python train.py --num_hidden_layers=9 --hidden_size=256 --n_experts=128 --experts_per_token=6 --d_expert=32 --d_shared_expert=64 --hidden_act="swiglu" --moe_layers=[2, 3, 4, 5, 6, 7, 8] --router_score="softmax" --normalize_top_k=false --routed_scale=10.0 --balance_loss=0.00504 --balance_bias=false --router_z_loss=0.0001 --init_std_router=0.0127 --lr_router=0.000544 --vocab_size=32768 --norm="rmsnorm" --norm_eps=1e-06 --tie_word_embeddings=false --optimizer="adamw" --learning_rate=0.00114 --beta1=0.9 --beta2=0.95 --batch_tokens=32768 --max_seq_len=1024 --train_tokens=253800000 --max_steps=7746 --dataset="wikipedia_en"
Below are experts of layer 2 (counted from 0) of a mixture-of-experts language model. Rows are named router (the router's row for the expert), gate (a neuron's input weights, with its number), up (a neuron's input weights, with its number), down (a neuron's output weights, with its number) and show model dimensions 0-255. Each number is 200 + 40 x the weight over its row's rms, rounded and kept within 0 to 999.
After each expert's rows: a language model's description of what the expert responds to. This comes from a sample of Wikipedia text that the model never trained on.

# expert 18
router,237,179,229,125,169,231,197,192,136,213,201,212,160,116,174,274,227,128,140,178,189,246,183,163,222,225,214,184,205,184,245,219,148,204,196,245,251,207,186,223,209,197,140,212,146,285,188,133,221,166,224,139,135,167,202,166,249,223,169,245,244,248,212,269,265,206,235,205,222,273,264,220,116,217,121,210,154,165,272,185,198,278,139,234,158,152,248,236,238,151,167,222,130,162,160,194,222,221,145,200,260,235,133,252,187,213,214,240,234,210,249,194,159,199,240,210,176,184,220,237,170,144,192,210,118,188,142,217,163,187,145,272,275,191,204,224,155,202,244,186,216,173,253,248,224,206,189,266,218,123,191,258,241,226,198,126,180,206,127,138,282,205,182,172,255,183,191,228,133,215,239,220,210,150,213,185,220,193,235,189,203,204,172,191,223,180,183,141,211,227,182,226,194,194,245,160,240,256,172,200,226,181,249,190,175,228,251,250,225,242,169,273,255,232,269,206,190,191,123,143,212,180,254,194,128,234,262,193,178,219,245,267,170,240,191,231,239,196,262,188,193,256,174,250,261,247,175,216,177,198,186,156,243,123,215,274
gate0,227,231,254,216,250,208,202,210,196,86,308,227,224,257,229,151,249,221,160,163,257,144,222,211,229,272,215,190,198,202,244,179,148,169,172,164,94,216,307,222,223,202,207,189,261,169,169,180,169,142,185,202,171,168,215,213,191,232,123,222,254,198,250,202,209,231,159,243,227,176,191,173,198,173,214,164,266,204,240,261,176,190,196,192,160,227,190,194,205,172,226,216,195,214,112,128,183,230,238,264,168,202,215,219,171,257,254,205,270,240,180,167,173,272,186,212,188,183,170,177,156,127,278,208,173,159,240,189,182,210,148,165,175,180,167,237,235,214,248,258,189,210,187,162,112,237,231,148,242,211,136,168,225,169,195,265,238,215,177,198,187,93,208,225,213,180,170,279,198,173,205,295,263,161,203,229,257,229,239,138,227,226,200,186,294,259,224,213,131,164,169,212,219,140,237,235,236,253,200,223,248,185,210,161,178,232,241,180,156,194,223,298,246,185,222,180,212,218,206,187,218,247,150,172,220,251,201,181,231,308,207,259,215,164,217,201,202,203,230,229,195,233,290,271,201,255,140,248,193,125,211,202,235,188,192,184
up0,206,236,229,176,189,226,137,289,225,133,148,170,176,171,193,198,150,163,212,147,165,207,172,183,196,223,225,210,210,177,163,205,165,183,196,236,280,219,177,187,167,251,212,190,247,173,132,225,197,131,230,146,187,251,235,142,181,171,181,185,208,200,197,196,212,223,183,139,272,177,185,219,191,144,147,204,193,299,216,171,134,157,185,160,203,122,267,267,155,174,203,198,176,192,157,89,199,234,199,205,174,243,210,255,215,174,262,257,213,139,225,222,171,131,172,173,237,172,241,175,200,216,218,167,94,214,200,252,233,187,170,166,184,180,211,208,151,235,173,185,195,195,234,203,181,170,183,234,194,166,217,291,157,193,122,209,175,193,166,230,216,235,212,195,170,255,247,283,236,169,273,152,116,200,234,220,199,279,252,183,176,162,195,250,176,188,234,248,237,246,193,264,166,221,242,199,205,192,202,186,231,219,201,113,239,235,201,227,245,171,183,247,129,109,253,115,136,203,211,231,181,184,194,204,175,119,180,224,132,130,143,167,174,199,274,235,168,167,211,237,160,169,206,148,240,227,252,270,204,288,126,130,210,192,219,277
down0,173,206,208,202,220,248,172,188,286,214,207,224,191,313,229,172,184,189,231,211,220,119,199,225,235,162,182,191,225,136,178,279,171,217,205,185,187,279,236,221,156,275,216,202,220,141,182,182,154,154,155,199,218,209,249,176,155,136,200,220,174,175,182,209,176,230,235,187,250,303,161,270,207,190,246,205,208,229,231,174,205,206,173,168,188,133,175,171,134,214,167,233,189,271,159,193,217,213,276,236,240,225,267,223,237,101,183,244,267,191,163,196,185,230,172,187,177,179,238,199,169,183,213,216,257,131,184,228,118,165,207,195,165,204,257,151,317,207,161,131,186,208,211,164,130,286,212,149,162,185,179,181,267,243,190,236,164,169,213,182,180,183,232,204,254,214,316,165,208,228,239,208,210,129,221,191,233,141,245,217,206,218,238,202,177,218,161,266,229,144,298,207,164,223,209,198,252,228,223,245,198,212,215,165,207,191,252,209,120,217,200,221,194,146,213,134,201,114,165,243,229,173,244,227,216,251,202,132,186,237,235,116,116,171,189,251,279,253,219,190,247,196,215,198,170,145,217,204,181,157,135,204,218,223,269,250
Line and table breaks. Line breaks, colons, spaces, brackets and pipes in lists and election tables, plus a few nouns like geometry, Lego.

# expert 9
router,234,193,203,124,189,211,193,188,148,213,217,201,173,112,168,275,233,126,150,169,202,244,184,151,229,216,228,170,202,206,249,219,148,190,204,259,252,198,170,216,206,207,147,209,137,292,202,148,231,167,213,161,138,167,204,178,257,225,170,236,235,250,212,265,263,221,236,200,203,277,270,228,116,200,113,201,160,166,263,188,187,281,148,218,147,178,257,251,237,157,176,227,133,159,155,183,216,202,142,190,245,234,141,251,205,209,210,243,246,205,247,192,159,174,231,204,168,190,219,234,167,138,186,217,124,184,141,219,179,206,159,269,278,180,207,231,158,197,241,200,217,180,252,242,227,204,194,265,208,127,177,255,215,236,180,138,197,205,121,145,286,209,184,175,255,165,180,232,131,224,225,199,202,148,221,178,248,198,229,206,185,208,161,214,223,195,190,153,202,242,168,235,192,196,248,155,228,262,172,181,233,190,250,177,179,255,255,245,230,238,155,272,255,226,259,216,183,182,124,156,224,164,248,217,130,242,261,172,159,217,228,261,169,249,187,219,241,192,265,188,160,242,162,247,261,234,167,237,176,213,186,152,244,118,199,278
gate1,147,276,133,230,259,190,228,238,199,250,159,192,182,150,139,174,211,230,243,221,230,207,156,229,225,161,150,234,207,247,167,187,213,252,218,164,279,203,130,245,182,218,154,205,194,164,109,248,248,240,233,203,226,168,191,226,162,188,263,261,242,210,234,155,231,206,184,153,189,207,214,106,245,213,155,135,262,181,250,169,208,175,120,170,225,138,247,279,198,227,224,148,158,223,145,224,240,160,280,235,213,221,258,220,208,218,277,151,223,149,245,186,223,177,168,224,230,136,183,181,125,229,216,246,182,230,210,237,151,193,171,192,160,248,207,189,247,255,286,202,207,205,176,230,250,254,122,152,143,213,168,169,222,255,131,181,199,237,248,156,205,238,201,183,167,276,230,186,203,166,261,164,209,180,163,210,180,138,185,169,232,135,213,237,260,205,198,207,210,162,225,270,187,194,138,188,237,268,168,163,204,183,189,197,246,207,239,203,199,217,215,226,210,216,201,197,164,177,205,252,102,232,205,112,200,161,254,248,246,216,151,147,258,193,121,254,95,204,208,273,218,208,218,193,225,175,155,192,214,205,151,177,129,228,128,187
up1,181,218,229,184,225,194,158,272,166,182,155,233,254,297,210,186,241,231,169,121,190,183,193,133,163,183,202,240,199,212,155,167,184,194,165,133,183,191,113,226,220,157,209,266,180,191,209,207,217,182,212,227,212,167,186,219,193,274,208,184,306,201,200,164,165,136,179,158,151,184,220,183,212,204,221,150,259,284,230,207,166,246,294,202,167,229,148,209,205,247,190,240,173,121,201,259,167,233,208,191,171,157,245,238,201,151,181,166,163,224,175,195,268,229,195,266,141,190,276,176,231,228,196,275,240,203,236,224,156,174,168,192,211,145,197,150,257,129,179,137,143,205,177,149,167,161,223,179,129,234,156,104,156,206,151,186,257,257,223,151,215,206,151,183,211,186,247,160,189,217,94,224,200,220,242,173,150,221,234,159,224,262,173,166,199,211,197,252,212,119,220,201,206,274,208,201,166,181,248,131,239,182,117,262,215,181,254,194,141,195,260,179,258,120,214,194,217,271,200,182,178,217,202,113,219,240,289,205,264,204,192,230,116,200,244,226,223,143,187,247,221,210,215,146,170,239,218,140,183,221,175,140,221,205,199,180
down1,209,193,201,98,162,198,202,180,168,168,113,145,180,189,132,314,260,230,241,195,193,239,163,150,165,267,273,249,200,283,189,198,201,170,219,144,212,195,186,182,199,274,243,152,174,221,132,195,147,211,191,221,138,255,127,213,191,215,204,125,219,210,199,204,249,112,184,220,166,203,196,261,212,207,273,211,244,180,185,300,157,193,138,237,193,254,199,142,240,122,185,256,197,175,185,233,190,190,167,119,256,168,194,186,219,228,168,290,161,215,248,258,241,237,188,223,244,249,215,223,252,203,194,194,225,283,165,211,155,254,153,179,199,224,178,191,177,209,207,192,171,158,190,160,184,183,184,193,243,213,157,229,242,212,275,183,280,204,126,164,297,175,223,252,259,159,227,227,276,163,244,220,197,190,184,196,154,279,239,192,219,174,150,211,237,133,151,240,197,202,207,231,203,126,205,197,130,195,210,173,175,181,162,224,195,253,239,178,231,210,190,226,193,132,135,194,138,178,200,186,156,185,137,238,170,165,270,237,180,188,159,136,201,155,216,164,214,152,168,238,197,237,275,218,146,214,226,184,164,218,185,199,281,202,238,204
Sentence ends, table cells. Sentence-final periods and commas in prose and table cell separators, plus closing brackets like )}, ), and year pieces like 201.

# expert 30
router,228,187,238,130,171,235,205,197,144,207,195,211,157,114,172,273,229,127,150,171,180,247,195,154,224,229,221,184,203,183,251,227,147,192,217,243,243,212,179,226,195,204,146,204,144,282,178,139,218,165,224,151,140,174,202,167,258,228,177,239,236,246,213,269,264,209,237,199,213,270,261,224,116,215,120,204,152,162,261,182,203,275,137,223,149,163,253,238,240,162,164,220,132,165,160,203,238,210,142,198,262,238,131,244,193,220,220,236,221,212,251,194,168,195,233,217,181,189,222,236,166,149,194,210,116,189,140,236,173,191,148,271,280,192,218,228,160,211,247,188,229,170,248,244,239,207,183,268,213,127,188,265,239,240,189,131,175,211,134,143,293,203,172,179,257,169,195,223,138,210,250,223,200,151,214,187,219,215,242,197,182,213,190,189,227,184,182,148,198,215,176,236,199,185,243,145,232,242,162,185,236,194,251,190,175,238,250,243,224,244,156,275,262,220,274,204,187,183,122,142,212,169,251,211,128,248,265,185,174,225,241,264,173,244,191,228,238,192,261,188,196,255,164,242,259,243,167,224,175,191,183,163,233,121,206,275
gate4,221,210,233,191,237,188,216,161,247,177,237,199,194,176,133,266,190,245,197,247,261,164,198,159,224,207,141,232,157,285,168,225,176,174,250,93,186,214,163,183,232,179,168,275,203,196,125,265,291,241,268,248,220,251,225,176,181,239,214,315,209,206,179,186,164,237,194,197,182,224,223,245,117,224,188,232,203,137,255,190,170,187,161,218,202,207,188,205,178,200,241,145,182,201,76,240,249,256,275,198,244,261,197,232,287,185,203,323,147,218,242,236,143,174,201,181,195,175,250,226,122,161,156,235,166,190,242,183,149,196,202,231,240,186,256,182,237,127,232,188,186,194,178,233,188,205,228,206,202,181,172,112,109,212,181,173,289,149,274,169,158,210,235,222,261,209,171,196,246,251,262,229,253,192,203,194,188,160,200,219,138,193,161,206,212,161,233,202,194,132,254,183,211,179,250,154,175,227,156,234,291,242,217,213,151,260,218,145,215,204,175,206,264,226,187,194,187,187,198,201,195,204,185,188,214,190,135,134,228,283,209,223,206,176,153,197,188,175,172,243,213,228,222,210,160,211,190,204,183,194,199,128,225,235,120,128
up4,229,223,218,222,147,188,150,214,114,257,281,146,246,198,193,126,207,262,134,295,267,183,219,230,174,264,230,110,217,155,149,204,192,220,205,169,141,191,236,204,133,174,169,249,207,211,140,208,293,145,191,164,196,226,219,203,161,233,192,177,207,230,202,209,181,240,129,170,165,147,130,159,278,284,195,233,173,268,158,230,262,136,292,236,236,187,167,205,168,186,161,193,200,186,195,192,165,263,184,244,179,180,178,213,164,186,166,197,220,268,193,214,191,173,219,219,192,220,222,221,118,146,244,215,149,165,209,232,217,212,220,181,136,141,233,209,153,158,229,173,255,238,213,169,242,262,251,259,234,191,271,233,123,121,256,179,159,177,257,173,161,261,224,172,233,250,241,198,170,207,213,232,177,181,184,180,203,157,202,186,178,141,239,247,251,167,182,228,249,192,208,151,248,225,202,205,211,265,170,240,275,248,164,148,244,207,198,218,182,230,109,177,199,200,281,242,98,205,163,255,208,199,205,225,213,178,152,174,228,198,140,164,194,209,184,188,230,222,164,189,242,288,153,261,166,139,224,244,166,234,199,178,205,195,168,206
down4,202,194,208,179,145,166,232,179,232,251,250,131,212,168,195,198,295,173,256,154,257,140,232,253,168,267,244,303,182,177,195,184,251,197,219,201,193,269,173,146,272,166,195,80,218,190,212,183,210,195,168,192,182,164,197,135,237,269,236,174,193,165,198,294,182,245,261,211,204,167,242,184,148,187,228,220,202,207,194,200,246,165,127,237,256,266,211,199,236,161,241,153,184,180,144,138,191,135,282,170,182,180,273,140,139,232,202,220,229,177,184,147,197,205,228,203,191,166,188,213,243,144,226,171,174,126,167,236,253,197,171,236,151,201,181,235,189,155,216,237,203,224,246,157,260,163,219,231,216,228,172,242,195,267,186,207,196,212,221,234,242,134,235,265,193,162,157,200,249,140,170,164,191,148,177,171,229,151,203,239,175,212,181,193,209,135,186,217,228,257,236,287,197,122,252,156,206,213,217,196,186,232,182,221,210,273,221,174,170,122,208,233,169,97,197,191,199,147,149,215,225,158,229,173,207,169,238,162,228,137,246,217,154,158,198,215,161,173,188,121,237,206,128,198,221,185,142,186,150,161,229,287,141,102,190,197
Spaces before numbers. Bare spaces and numbers in table cells, coordinates and dates, like 12, 7.5, 1934; also the, and, sentence-start They, These.

# expert 5
router,198,144,178,119,146,267,208,173,114,186,229,179,220,80,152,266,217,158,153,182,181,265,219,132,172,260,227,217,195,219,235,230,180,206,196,216,207,214,147,254,188,201,149,192,146,305,162,188,224,166,228,207,142,212,214,159,241,206,178,238,174,204,205,249,231,238,193,201,218,266,270,208,158,235,154,201,121,164,251,176,219,280,130,212,177,155,222,189,179,154,184,250,86,140,144,173,225,165,207,212,264,198,136,218,223,198,203,211,210,204,247,204,212,228,220,236,182,187,224,210,176,205,233,212,157,229,96,223,197,172,158,253,260,216,188,257,158,254,210,177,215,209,232,227,213,220,218,301,163,131,223,237,221,232,177,185,164,201,149,81,259,237,187,245,222,167,170,216,147,206,209,286,224,163,255,177,196,213,230,213,158,198,163,225,236,221,172,138,229,230,203,258,183,154,220,139,257,271,179,196,237,253,235,171,168,243,209,240,185,234,177,258,223,217,270,215,176,181,134,159,210,221,242,209,141,208,240,164,150,186,263,229,196,240,215,190,237,225,258,146,249,264,178,207,238,222,125,198,180,180,169,153,236,136,186,237
gate2,109,93,113,208,172,293,201,242,192,203,190,227,163,161,210,185,128,180,198,222,172,302,211,191,176,242,174,264,234,179,94,206,229,269,221,178,241,209,145,102,231,205,167,217,176,245,148,244,183,146,225,155,97,274,186,209,192,145,193,228,193,210,238,244,184,270,229,229,168,201,227,182,189,196,231,176,195,200,237,194,264,231,202,223,174,206,159,204,178,188,185,180,134,243,176,253,250,197,237,193,182,196,170,182,185,167,219,175,216,135,241,180,164,269,206,213,177,160,246,137,190,212,191,174,174,215,205,250,251,236,145,206,257,239,166,253,161,210,194,184,171,235,156,267,237,252,189,259,140,113,205,192,152,171,257,229,206,181,148,192,221,149,151,207,208,224,174,142,206,231,178,267,272,163,230,135,207,218,207,205,178,181,257,252,158,192,182,176,192,224,239,194,162,176,169,161,220,220,179,131,200,256,214,217,155,242,153,202,178,254,162,220,246,230,238,246,202,165,193,223,108,214,317,205,176,191,190,212,208,171,230,274,226,287,236,191,208,252,209,131,241,190,248,236,249,246,208,183,105,212,170,149,260,209,183,173
up2,76,118,99,222,186,232,185,177,217,299,233,212,190,150,192,163,110,198,192,184,152,336,172,199,162,265,126,245,281,233,141,144,194,195,217,163,218,173,166,223,198,155,202,195,174,227,212,222,166,171,215,147,170,276,185,184,177,114,205,200,167,187,226,237,155,182,191,217,161,173,268,215,211,209,234,171,189,203,238,242,218,161,221,193,208,223,175,204,159,205,164,242,152,237,200,234,206,154,226,142,186,162,167,173,261,135,210,166,246,164,197,195,166,274,191,217,146,216,288,143,264,190,216,128,243,169,153,252,238,255,202,173,259,209,140,250,164,230,191,210,186,238,136,222,232,207,168,194,155,91,253,198,207,193,196,210,202,258,168,180,182,232,126,232,166,198,158,121,209,191,166,229,277,171,251,171,223,217,188,239,150,170,222,267,152,170,222,137,178,216,221,225,154,209,193,239,186,191,180,164,198,275,195,256,194,220,170,184,195,231,185,236,209,272,210,248,227,168,200,164,130,160,235,222,197,195,127,191,202,159,286,197,202,216,234,226,178,261,201,134,205,173,238,256,221,237,188,143,131,218,183,160,238,194,156,186
down2,249,162,229,237,242,246,179,167,234,286,224,186,205,167,172,75,201,182,188,268,216,232,99,218,172,230,213,274,172,258,163,191,204,183,258,173,200,191,159,197,193,156,218,155,132,219,295,160,210,190,182,218,232,213,279,201,145,166,175,134,165,120,175,236,223,200,178,139,162,205,234,196,121,238,168,210,260,241,187,283,217,216,180,188,210,256,159,127,245,235,157,162,184,244,144,219,193,222,289,199,152,206,174,177,159,177,268,262,191,194,266,233,158,189,158,172,139,221,257,134,303,208,143,208,189,180,133,191,236,260,203,147,143,216,168,191,155,162,230,216,161,184,134,190,215,203,227,179,156,216,158,147,200,200,224,172,154,193,239,193,235,207,137,161,222,155,274,282,213,222,243,200,204,195,141,167,272,164,167,263,179,188,218,168,202,163,195,191,165,187,185,194,256,232,236,177,202,182,172,207,249,187,173,291,202,226,233,220,150,227,250,165,193,241,173,212,192,200,277,226,222,212,218,151,256,187,227,181,217,218,263,264,163,191,274,163,150,222,202,193,203,191,212,192,180,168,127,155,203,230,241,95,213,157,177,228
Place and population nouns. Nouns for areas, populations and polities, such as area, population, world, region, country, nation, often after the or an open.

# expert 10
router,230,184,224,134,179,230,203,189,149,204,209,217,162,115,176,272,221,132,149,171,177,239,172,157,218,224,221,188,201,193,248,229,146,195,198,243,247,203,163,222,192,197,147,214,148,284,184,137,234,166,211,146,136,172,214,169,258,236,173,232,240,254,216,266,265,205,240,193,221,271,266,223,115,220,119,208,152,160,268,189,196,278,141,226,149,155,245,243,237,155,171,228,130,148,153,177,229,203,147,192,250,244,136,253,189,204,218,233,225,209,241,188,148,191,239,211,161,192,207,240,175,147,197,237,126,183,148,240,170,189,146,270,278,189,215,228,161,211,244,194,223,173,241,243,232,205,193,270,202,127,183,257,233,236,191,133,188,199,121,136,286,214,184,165,253,168,200,227,134,218,240,221,215,146,221,177,214,199,234,208,180,202,186,193,227,186,178,150,209,223,180,237,200,199,245,154,232,252,171,184,237,188,247,191,175,236,242,250,234,244,169,276,252,223,267,198,202,187,123,154,218,165,253,196,128,243,265,171,182,217,254,263,176,249,186,222,243,199,261,188,187,255,165,251,263,244,168,217,175,196,187,151,244,122,204,277
gate1,234,246,165,190,135,108,268,179,163,154,244,242,170,173,253,243,206,175,193,246,228,212,228,239,261,295,223,185,180,154,260,243,152,221,287,181,195,212,205,266,151,137,146,235,197,201,200,202,191,145,213,148,178,168,167,160,214,223,181,226,176,94,215,257,169,255,150,247,259,245,223,256,189,174,278,158,245,231,275,207,226,143,102,223,210,130,175,222,213,214,180,225,227,141,187,177,204,213,259,196,201,203,261,204,187,272,201,238,216,222,203,287,198,223,163,226,200,138,188,208,187,178,184,242,180,258,214,248,193,200,177,202,219,160,224,243,198,251,227,187,203,216,193,268,106,224,226,222,200,197,176,247,242,218,191,150,216,177,155,188,208,198,218,242,280,203,227,216,231,236,163,163,202,183,140,268,151,269,240,191,195,219,211,202,223,215,183,227,266,136,215,239,212,243,189,156,186,254,194,168,173,219,282,111,140,247,305,257,154,203,159,239,198,189,212,204,158,216,192,180,195,155,190,214,181,239,193,143,227,243,139,243,220,238,186,213,114,187,245,244,254,159,275,216,212,300,146,249,203,190,189,223,186,233,213,269
up1,220,258,178,281,177,170,238,205,222,153,177,259,108,186,121,209,142,209,242,218,243,183,215,222,189,276,191,197,127,156,187,194,200,215,288,168,165,239,258,197,228,218,208,216,180,176,170,162,311,131,205,200,182,180,131,269,233,193,168,275,261,173,211,191,231,266,197,173,248,204,135,210,214,216,277,143,267,217,168,233,127,201,183,190,191,194,242,147,211,170,215,207,194,182,186,209,176,230,214,144,243,311,159,221,212,171,300,201,224,183,242,294,216,225,149,165,246,168,198,187,193,123,144,172,180,109,236,169,242,190,218,193,165,178,238,208,259,224,259,188,228,181,168,163,185,189,214,248,187,182,180,173,205,194,121,197,119,217,129,162,208,227,162,224,169,208,177,214,252,198,212,182,183,178,252,166,205,246,274,166,222,193,235,162,213,146,148,255,179,174,138,227,165,276,205,235,235,120,208,205,215,186,168,121,201,249,216,217,167,173,109,216,204,252,198,243,133,227,195,235,219,175,200,225,191,166,145,168,245,195,220,184,223,217,302,172,150,135,224,229,222,151,228,243,219,185,207,196,195,215,219,145,127,267,212,161
down1,307,236,165,282,191,84,195,232,250,236,187,119,171,168,208,208,173,248,193,261,224,193,189,145,149,210,183,188,250,226,215,259,192,222,198,236,167,237,159,167,254,207,189,196,224,117,136,215,264,196,183,198,211,213,255,232,249,151,246,165,176,199,258,208,120,154,213,165,122,188,86,263,223,158,245,209,215,187,200,198,233,194,191,209,189,275,153,194,182,200,182,170,146,232,266,242,192,217,201,192,188,172,186,171,217,250,266,208,250,208,231,233,215,157,183,184,233,188,164,150,176,184,259,176,225,273,165,171,162,227,145,185,249,186,183,206,189,177,236,178,242,214,170,207,298,191,187,129,196,172,215,167,206,187,180,254,232,277,203,201,114,210,181,252,174,182,224,147,146,149,253,135,248,208,269,165,155,190,233,196,265,153,209,209,174,198,178,239,211,185,161,179,161,141,156,242,200,176,238,155,180,314,190,270,197,173,200,163,239,142,197,206,212,236,209,206,137,222,206,179,184,288,125,244,160,139,163,146,155,204,186,222,184,233,229,196,144,196,201,190,186,196,139,172,175,198,222,170,244,136,322,162,201,266,236,199
Table numbers and "the". Numbers and pipes inside sports-statistics or results tables, such as 33, 43, 1,052, plus "the" after prepositions in prose.

# expert 8
router,214,229,238,146,195,219,182,185,154,204,187,208,165,96,175,262,244,140,186,155,195,231,205,160,227,204,217,184,207,209,249,218,164,179,238,204,223,202,213,249,184,222,125,212,148,276,202,153,231,196,184,155,155,160,194,147,233,244,193,249,211,240,227,254,262,238,243,226,206,298,278,215,118,200,108,169,157,137,274,191,210,292,151,263,175,169,259,240,228,167,198,242,125,137,177,195,209,177,149,205,269,220,103,230,182,215,230,211,223,217,245,168,156,181,229,238,227,183,210,244,174,146,173,229,134,167,172,235,164,176,151,261,278,202,255,234,153,201,223,207,234,196,230,241,219,234,202,254,191,129,164,246,237,250,207,133,180,225,165,143,291,223,224,171,232,170,190,206,135,199,223,222,206,166,274,163,222,234,263,185,201,234,174,208,243,187,198,157,210,227,183,216,217,216,241,154,249,272,179,205,210,231,247,223,185,243,227,253,239,242,207,271,236,201,282,233,137,200,135,143,244,183,252,202,147,231,256,155,135,223,225,262,185,240,222,228,220,192,258,217,179,250,218,236,255,243,170,231,164,205,167,173,243,130,181,251
gate0,212,197,262,194,234,150,193,158,157,214,232,155,122,187,235,211,175,187,181,223,232,201,210,203,256,226,201,247,173,230,223,170,156,177,209,155,111,234,232,227,231,206,234,230,116,230,210,143,202,211,228,193,212,178,263,144,240,224,237,249,220,159,161,227,169,125,137,191,204,202,197,156,170,242,277,202,183,210,211,241,265,219,170,290,230,177,137,202,254,220,234,238,134,141,178,204,283,181,205,220,221,141,108,152,239,173,258,194,153,270,181,277,171,163,243,153,206,222,173,202,257,149,274,182,189,195,161,175,158,190,217,185,224,158,227,239,159,222,190,250,251,153,232,164,185,157,241,230,238,156,192,143,149,240,254,259,163,161,203,212,188,210,169,254,225,138,214,207,196,316,190,252,278,197,225,113,245,120,197,141,188,255,162,201,196,177,227,190,227,246,191,242,207,206,162,218,171,221,201,228,209,189,248,232,221,126,209,230,189,100,206,186,266,246,201,198,215,221,200,102,211,324,269,209,184,219,197,175,262,185,157,160,230,240,196,180,102,216,240,126,251,200,203,152,186,200,194,169,235,201,226,231,197,163,220,195
up0,272,202,181,245,207,203,214,237,177,211,152,168,248,209,142,213,240,228,152,143,118,169,287,176,204,240,214,112,280,139,256,226,215,171,181,199,209,203,252,179,242,166,270,172,233,221,199,195,174,218,151,258,209,58,179,227,184,116,211,215,161,275,249,182,203,209,227,216,208,195,124,200,213,201,158,184,217,213,247,202,265,217,168,196,259,209,190,212,175,181,185,272,219,192,240,222,245,169,181,220,231,225,216,189,157,208,186,208,243,234,190,173,195,283,174,271,238,193,169,283,226,186,212,198,187,221,264,195,167,228,209,232,234,215,118,202,260,189,253,324,135,233,173,162,192,268,195,161,128,187,241,211,217,260,170,196,217,150,213,132,205,183,236,224,163,147,246,194,228,177,210,221,176,201,172,166,261,231,239,235,215,148,201,175,240,246,252,223,233,213,208,127,212,194,201,160,212,129,189,208,116,268,198,226,133,212,231,216,266,209,240,232,74,252,194,189,204,271,183,161,263,127,179,145,188,195,139,167,192,145,191,222,218,182,123,235,209,163,218,248,168,247,216,257,209,199,154,208,185,241,190,216,260,203,229,254
down0,213,217,234,296,176,286,188,247,212,212,206,189,185,248,234,233,186,175,177,258,266,188,275,172,144,253,274,211,229,207,235,224,234,259,185,161,164,244,220,147,215,209,225,253,185,151,215,224,286,204,209,177,168,175,201,218,210,154,170,204,186,207,150,177,230,171,231,210,240,210,193,176,153,192,209,183,168,197,272,228,242,250,171,197,277,165,203,212,153,242,173,186,149,282,171,140,225,280,170,175,151,192,231,273,144,192,214,222,162,175,153,228,198,192,183,206,142,112,246,178,228,149,187,202,175,138,183,159,249,264,189,230,182,196,220,179,244,204,187,206,177,200,251,157,205,254,209,222,168,242,262,228,247,192,216,307,106,249,239,269,216,274,231,126,215,190,226,223,159,185,256,140,154,170,166,207,219,237,145,181,272,220,215,154,230,163,230,181,238,182,175,201,197,116,238,261,151,178,156,173,166,229,210,185,167,198,207,195,149,208,155,282,222,162,140,213,218,236,207,208,200,200,209,227,135,213,147,219,174,131,224,260,222,193,222,188,194,142,294,284,172,205,115,222,126,116,193,269,156,193,187,177,179,256,275,182
Same/various determiners. Words after "of the" or "the", such as same, various, different, unknown, especially "the same name", plus pipe separators in sports tables.